Weights of a small mixture-of-experts language model, trained from scratch on English Wikipedia: 4 experts in each of 12 layers.
Below are experts of layer 10 (counted from 0) of a mixture-of-experts language model. Rows are named router (the router's row for the expert), gate (a neuron's input weights, with its number), up (a neuron's input weights, with its number) and show model dimensions 192-255. Each number is 128 + 32 x the weight over its row's rms, rounded and kept within 0 to 255. Numbers have three digits each.
Before each expert's rows: "gets" lists some tokens that make up at least twice as much of what it gets as of all text. This comes from a sample of Wikipedia text that the model never trained on. Tokens count by the router's weight.

# expert 3
gets: " the", ",", ")", "'", " The", "\""
router:166175079167093111142122176146088120157085140174139135147117099151101164145152146126110181113191137114109087091119079071138076118107140148151114133133152142152151084066179110128092149152152147
gate0:111156146136112142163132152157083118107185169137078071108138150140112131079189118169125129202194139113055162172154114101186117155120076132074146126143157119136149160142202129127143145170113138
up0:119080085119121131140101132066041134077091130110190096112171114135123113145133140110153158112143204172094121073069147077118094150154136096137089121135188216085133104139144140099122179125143142
gate1:049115146198109150147213144071075158121173086126112141152151129117159150066169142114174159111139151094182061114128189145126146136075101140157161181151108103119089130114099095143099128193112127
up1:126165183117146108118126113202121149121106134111085093104108105154121112143112139133126145090171181115097126143150107104123204152107121116109094111136134144128132115116124113198140138149099103
gate2:140140148129174122099176093088076143150113087094164141116084170101207141123133163088194105133105119049180164099102174111120094092151101139177125148128145126160137111130186097121145170143141126
up2:142160139112180132112103113152108140141141044147099164098132130118144118139111152102098124131161135068147167173196105133111084132119160139177161096180116159199077116078128125203131163170107080
gate3:148132131174163143063144125135179092141120157169145123113128064061109084130109118064108181202189146102124155104137087079161102089145119142109149122133182104151136091067168142125124149156140172
up3:106086172060129108127164115084090143115053054154124159134155071090143102131167141138127089083126089127178061142129130109166154088134124080116187118153170112109129097106139100133075157116139167
gate4:140097160105122158212159092155118138177127176108091111131147148150105125158139190147120153092137137064091093114120149178135130114086108134103085101187150068099094126132143101121108179168082156
up4:110130069093111124128149139136070094096071133107076125121133150115143176165170083181102122118164179168102102135141131168120127150083097125124101123156160140157134128169181048178102120072136137
gate5:124102142102115185171092107121165130047182112110107164072127141170101160172211131123138117099085189103200140087146091141098082132117178061110134167156146152176127061179165089092140165107147140
up5:097101112133152155138095095162125137114119122096113120180080142129154171109069111119123126144158084122090073159120129109131160132122105178119117128115113117196126077124114170129095118161121168
gate6:120182142121148133099133145159098116132114090133140134112111185157113142125169145092131147103127180149126142129096079083123155091100118115146170094123112181170142085200135181078164102144106135
up6:107108165136082127120072130178125094195147111116158155122164104148163143119130108104071152126156111083117141129116174141136124172077174095104119096121111119148107145095097125080145093191162195
gate7:166113116115181120121166119193138097141111122170142169140101132090122128115136133101081140115128167136088145090093092072158107110111107155140136133166162167122145116106155176177195148099141180
up7:127064075089179136122142097114112127142143113098181169123102158149112095144050177130110164096140153106129084150169135186159099166121183112088192110114121124130129113163128194058176183123165159
gate8:163141127144126187110104136136041069133127091068091129139192083162072126137210101119132158099165169158143095187178153073132150077133141120144173122142158160072140140115108140108128148122124160
up8:090110150106133196148092121119087100124059103156074134143169122188089162120209134119142183146092125168136105150164087158142089088172097103141142149112174129120119140146127124157142165098143112
gate9:138172138102181164184163143113102109137155168147090159114147112179153091172131167123137191069172177129156087149143106121141119192149165082091162156120127147151059100156120125121100095150086135
up9:083127155084121149095082088133177134122068135079133110127142196098119168084135068148101155179092122144133141113130155165130123148121093109213136183173115102071125174161144094116175112106201097
gate10:078138128087144130128125111164178191172069111121094067169145101153089176068097134152162160160145171163185133105111116110166072156096084122084114171110096123128169087165132071108134122219204144
up10:150173048169103100119128117088095147145171081120099154113203091079087149187118102130173108168096164108161112113092096136160163150160130112163109131146111120184135131133185138159133090141120107

# expert 0
gets: " ", " |", "-", " of", "1", "0"
router:087106132089148086167204150083181103122137146095137092113101114159115155149142167153120124175122137109159096114144126149088119096164171081145186167149189109156085124090144153119094129096131053
gate0:097151109184148175087151067131120129122152088023133111143189104063143208166095108108101109111141116168123162117186144131141131197143154147067151169132079173058138099098129186119116136117187116
up0:113157115111143170154098138090117123147085133102126105134141148084100091151165083174091148132118063117159133098082132107131112172188088124164086131166164114097106196152083109111137176105165138
gate1:110142169142084098149091124147065082134160144141157152082068133134173111083169136144115141074089147101119126085177096117153103080072103144116111153119141105064094127192164150154120107139075193
up1:114104114154191114098113183138145169133088063110148153160143088154082092127129132121152121103137130112103117148093082096126133131168134124077129139126142098198106207051140068101165119098137107
gate2:134097132164162156212078101110154093158151112083105117190137153123211142104100151171109153129131099099072170107076082140170099132159102121136121156177121111146148130151112108076184128126109123
up2:069151103147122151158095167190113143136167153119109070123152158094178160129169086176149142133118106120136130116143141151132188153152099097193087146171111205121130132141099202057178125124128124
gate3:078149151142167155152142122120110136109168154146161131186130134121129169156118161123146120108077177116087125108130110114076144155082100105051144124097116109161065088195116097132133028167154142
up3:128175153130167174180117094133122117100167103194168135096109091130114179178132173164110086144065144148112119058119097162094150162125115096123163162114142122082117076200125137123120045160094110
gate4:163140091078187191163136120145086198108163142095142147131113147101106114059176106101172080166109064126071188105137106130157151074155061089130130139134091140113100099121082190144118173122083113
up4:132170191149160084144180119116157106087119160096040157109036170134078116187093127140111153163093159108147136151151117127114113091180085170103143089161127093138091092190113109180094066187143154
gate5:133086110166121104125128052136091122191136145152157100077193139156182126086144199100124167126105153137203099136204078077118168111110118131168089129140159176157129149098174130142182119102072158
up5:152103101144175140094086154127153087111043143094125156137136091136052050054217127111172137172132118118147091180177095129171187050118139127099106094114160158136076134093160150147096128125113134
gate6:068110103213137103108151138159118144120071126170105169158090067142127084133153127109173146119101078133100102144093103055140146135154114118133133125112117159115133148095089137162158102142142122
up6:069118146157192188128138091199108077116118112118126079094080163129099151155161141156140191138145164151156123142080099121140107176160043120104172118120127142100129102121151165134130202088079159
gate7:106155085115140075159110141120159107198222166103056121120164076069134130141091158083121224149152105134154141089111118084156102118123162102149145196110073102142111103134093163144084141105121135
up7:080122104134093117083128125121080178136076142128132148109164138135201158170064155116151140081140098077120110126134191157132138106029135091149121120110108124090078128107052100129150115102167104
gate8:106098114102079175143060111111127149088173130157158116139174081120212123126161166120116143044136141183151164045070058089088127129145113107097119151162113121098062105114122072056186105150106147
up8:127124156136106064084142151108072131172184158132158086104130096121139155075181125108122137118158123116138087122120133134106121118142168170126100104121110173116136087143197129122100128122006118
gate9:139166121133150084133195123153146083111099108177114086118113090065105113175143213057103138131128118171143150115208117097105073100178187181123165132081146116175126148133152135165098120133164152
up9:147087154156142120081136140081138109169111108129139160156113188121100075185096158100139103148106128156129187117060138208092131139201138180114120118032127192092155105166144141142116115060143103
gate10:089161134066107119161145095183095108180125148101072078149100136069135171172165125142105115085062098079165154188125100147083098136106118149140157084122184121178123123134095183130112089150078139
up10:052117061111177169073146158113164115115147149143164144192131091141138087119066088105022139122157087118095098137120132075132113133130165129089096132128092106092138131148094117067120105159148128

# expert 1
gets: "\n", ".", " by", " \"", "a", " at"
router:131146141100143134078102180222145126121182139117165130107140111104107063091093186177110123209155111133133166081119106095118064164159084122182106120173108152129096136127071171115112130106142198
gate0:164167158063095132138128114119113161142099136185118130161154087137117166123162100137122111179069108088204200089074125130033104180088128167106121108167154184184117162111067076098131137119137056
up0:118113149133138148119084170148144112135143156098153089112146167160143119162177121095154137086151077152218132133162115133171130086116200124147168123124131053126197104201123113196138176134122141
gate1:187089128170171124110169094151153117176092140113109170076199064120130134115127149123148100090177159103088174128141174154101115155124136154167180153073106164127103175101110151156080110154097151
up1:137172140118167173076128119088087165102173163147129101120140111048187185102154156106169166071101053117137123173174200104095095150100143099134160162169124107067149144123085070131059103126116119
gate2:094116136059178145118125147132167195183114085102167126123139094146218070135100100112140130123122134111142128107192135154130115183171114145112140069134174139123150144141129180063159180102199112
up2:150102155087130153113169074142101108096078081105156116080131084125137080123175144089126111084121086091094177135120119104112123136103096155151107191141198107184147156047084126097194058118112149
gate3:147124163103136120087153090103107143173126140141064167048109111136162182147106126121103137174120129113136204205158122187140118196136136181136125109049154151122163097168135131135066089145115153
up3:147180131130125096140102076149085198170110137168185057112156070181167097135139121144165152095113128105156106106098127115183136130125115157085085175142120157089116089150108154101093152108154154
gate4:200146126130116120139143164140084155121136138084114066116152111148099149146136111137070152149130077151110115096203122189115144175123105119140164138132175108135101145116110086115126147117117161
up4:180167196169163100156158124153118084187113116109118160166126183164165170070173112118138153131114099079129129179126111115131138109147169128075186141074099176128210156167091170184165136103164172
gate5:133179126122104148163133172083096137224143123067160187134106144136119126177123127031069119122149148112136166143127074148132119187073148115075125074137133167123116096137102160125136177118114139
up5:181147114102137111132130134111151102043078144194112141147126133108131136112101117058076118187184145160039077113144110075137106162094124100116127157139142108121089162126176136158121207156160138
gate6:140161157080069122158110115142147124203171130150166199149122120161085148093081110120111131079066141127166223162129155087116138145094148170097165158187163163138137099100057146108098111127133131
up6:157107098151134146112153170120099087152165135136097060110133141075160088144152078124122158170119138134105114095107125154147090147158113132135113147129150178116105138118148068128095149113131115
gate7:157084090175175121119119166169120109056154087115225124084075095142123106127077097139123136142166163107125093142158101114122111089129109080160093125133139124156123109096081161135135138174110139
up7:146140149126095137126152112144098171111099078150094166103128104112086171122072096174175141095104135062087119120139136155120151073098108147085139194090168067116110124104152131097161091122113139
gate8:115077139073129126100111084132118127099129110140130085127076126135128173145089112133156155164151208089130116127130138075108118096080129189131136139100097168073149137142146128085058149138102137
up8:120160098079119103173054203169145158144204108153169079168146108060147112143104176150138092186146130130116196169112111113104108155054124171076096094131114152114173171107109203133067151134142143
gate9:123104138149115167087164080178149126172154108138113143146140094180160060203147133154089101166123111131147202140127107074093086145116051160149097139084082167162086091100091100171145158087078105
up9:140072172050180109142143143143184119139074096149143063148126126171087114119063168107152134150142131114060128127125060142111116148097094063104157131088142194173094080124133166124156096154117158
gate10:107096146148135093144144115116144052065141134133111149136118112151134085176170113108105102154123098085116108100107140096055107133143163151107082186136201136079075163114080136116135154160144132
up10:144150137118205144113170107149114118124135134067135158154121092124173132142087139132127170118213119050186088122138159166115166171071127104198073171164150102164112143121112081158116142123112185

# expert 2
gets: "s", " and", " in", " a", " to", "|"
router:108094094160116045095118095113087104094125126089101089116184127122166119154119159121154122134095079088143100200061160120075085105087165144098155139074077076158095193186114164124143188157168186
gate0:128155116106113196141143070118113168118162135113127049076170130090143136190088123100156168115099102044109179150155214051092170127093097147183118134113118123151106174135114084146049091122122117
up0:177170103101154156127163162187131158101210122067110108147128125106107216155140108111146155080136142122115120096133076084112131125185124163137192112100147170110143137139115176123095185201115138
gate1:099123077142055127177151111087184161164117100128184046105157154103160142119142142110161196130116119181138150168118114128155138190151157124120207149104097088098176154192115135156155148129148154
up1:208145092140138122079122132138098176153087129117080106149139133071112087077105143176108117149148128144146176136093140156083149149160152115097145081147179159122101157119127090142084169163111147
gate2:125140165140102187180067109112131133070147139131142132151184089161145111148149137112135119114065110159138084102048200150130127158115172206138116204094081157154126123133104111097134138126124129
up2:124089207175166105113136094139127100202147118117125068160187170152098162054172101174124102087128099152137106121079139119111116118124135152133132089136136185121180174141070139134123151137142085
gate3:079133120116101170122069141103106205159161079101187109167134149055128099159142181144141181122126136070060105132124076165150077109188089107109172132148162143141116145169133136148131096185114085
up3:114155120124094135111175097152156162047101145165146137113166107123103159156064168178072111118173161138129144093107117155114076143152114151165202104096096111140109133118074166189096121166132108
gate4:120176138117153106156157136099036193103143090161114089120117082097123174141122128077129116142167084123107103154179187126101163106136144140104115146186169202085180098141137105164111116093136129
up4:104116163160114130114111145167094131142138091138140185216104064103156110149144146086100072175149070131134093122116113129091159130135153174152125110103145173086097125100148170150119118097119149
gate5:103194104139125128142089090108089130177193154157212136116150151096119117126144064093204126115105111066084073128107112083114151102107112169147132184069094102094134119153140123111111117155117099
up5:120133114138112174131188193139131163097123128185117175112165083132098142144087150139068129148113111184164166092108140157135123201132123073173125068078092119147095170095112186127127068085134164
gate6:068112069174113075166145098134123152078108116071111090111111115133124137110128106111123171105105104082103161130115165108106134167129159137115138125159103145116105149180105142176091126138142102
up6:109140110147151154089132131133156170122130105056184163114114134153085112130149107160165146118058142119148075164155087173133076076127142144137156068117138121153105119094162077142134159166093147
gate7:133128161163087120138194173136162110088140081124151133160151120112091103147109039105110141143076101186196113119181135169094169114104078139134104161122137071102152089163102087128179113114135179
up7:066093153085131152139087122124110114122155089152141140153177124136116102149135062091156118113080114095161115119101072125131088142086133134153152111137136095106122123121165155073150124111100123
gate8:113135069142128174121126121115133158169110109104064099150143103195116126122099186116153119134115107152124081142097166213166172114066183121145144145079154118093166142165087160156134124096110154
up8:149089079125089129054183129124096150115153122123149113086151132209130060128148162111160164169118133051150104118122179190158162139149155073141160166176074137231113165105130216114121098126105156
gate9:139141119165136122138138115186123127057056110153109150064135160083064083179105138126141131161116133098207144096168147148083131117147062049072036091125126103087110142135120131138145195188118149
up9:102095182148136090068127132127132140113163128137176106088171149116119140123071124098118108135096109183160155144148069197184087121084169178133141091124124105104179040195202137121071099157110140
gate10:136137092103078112111115083120139172137128105134186125142115099119125164171147079164180141185115140098085195118066151128084108068108124071108169128114122164099123098140122126098159138143088140
up10:102151158065157162073144093102143140106086085136131110104112077136155177074120171166118102119184146135075162088101142100146142118173161049133164125184094159181107129098130100116151119114138114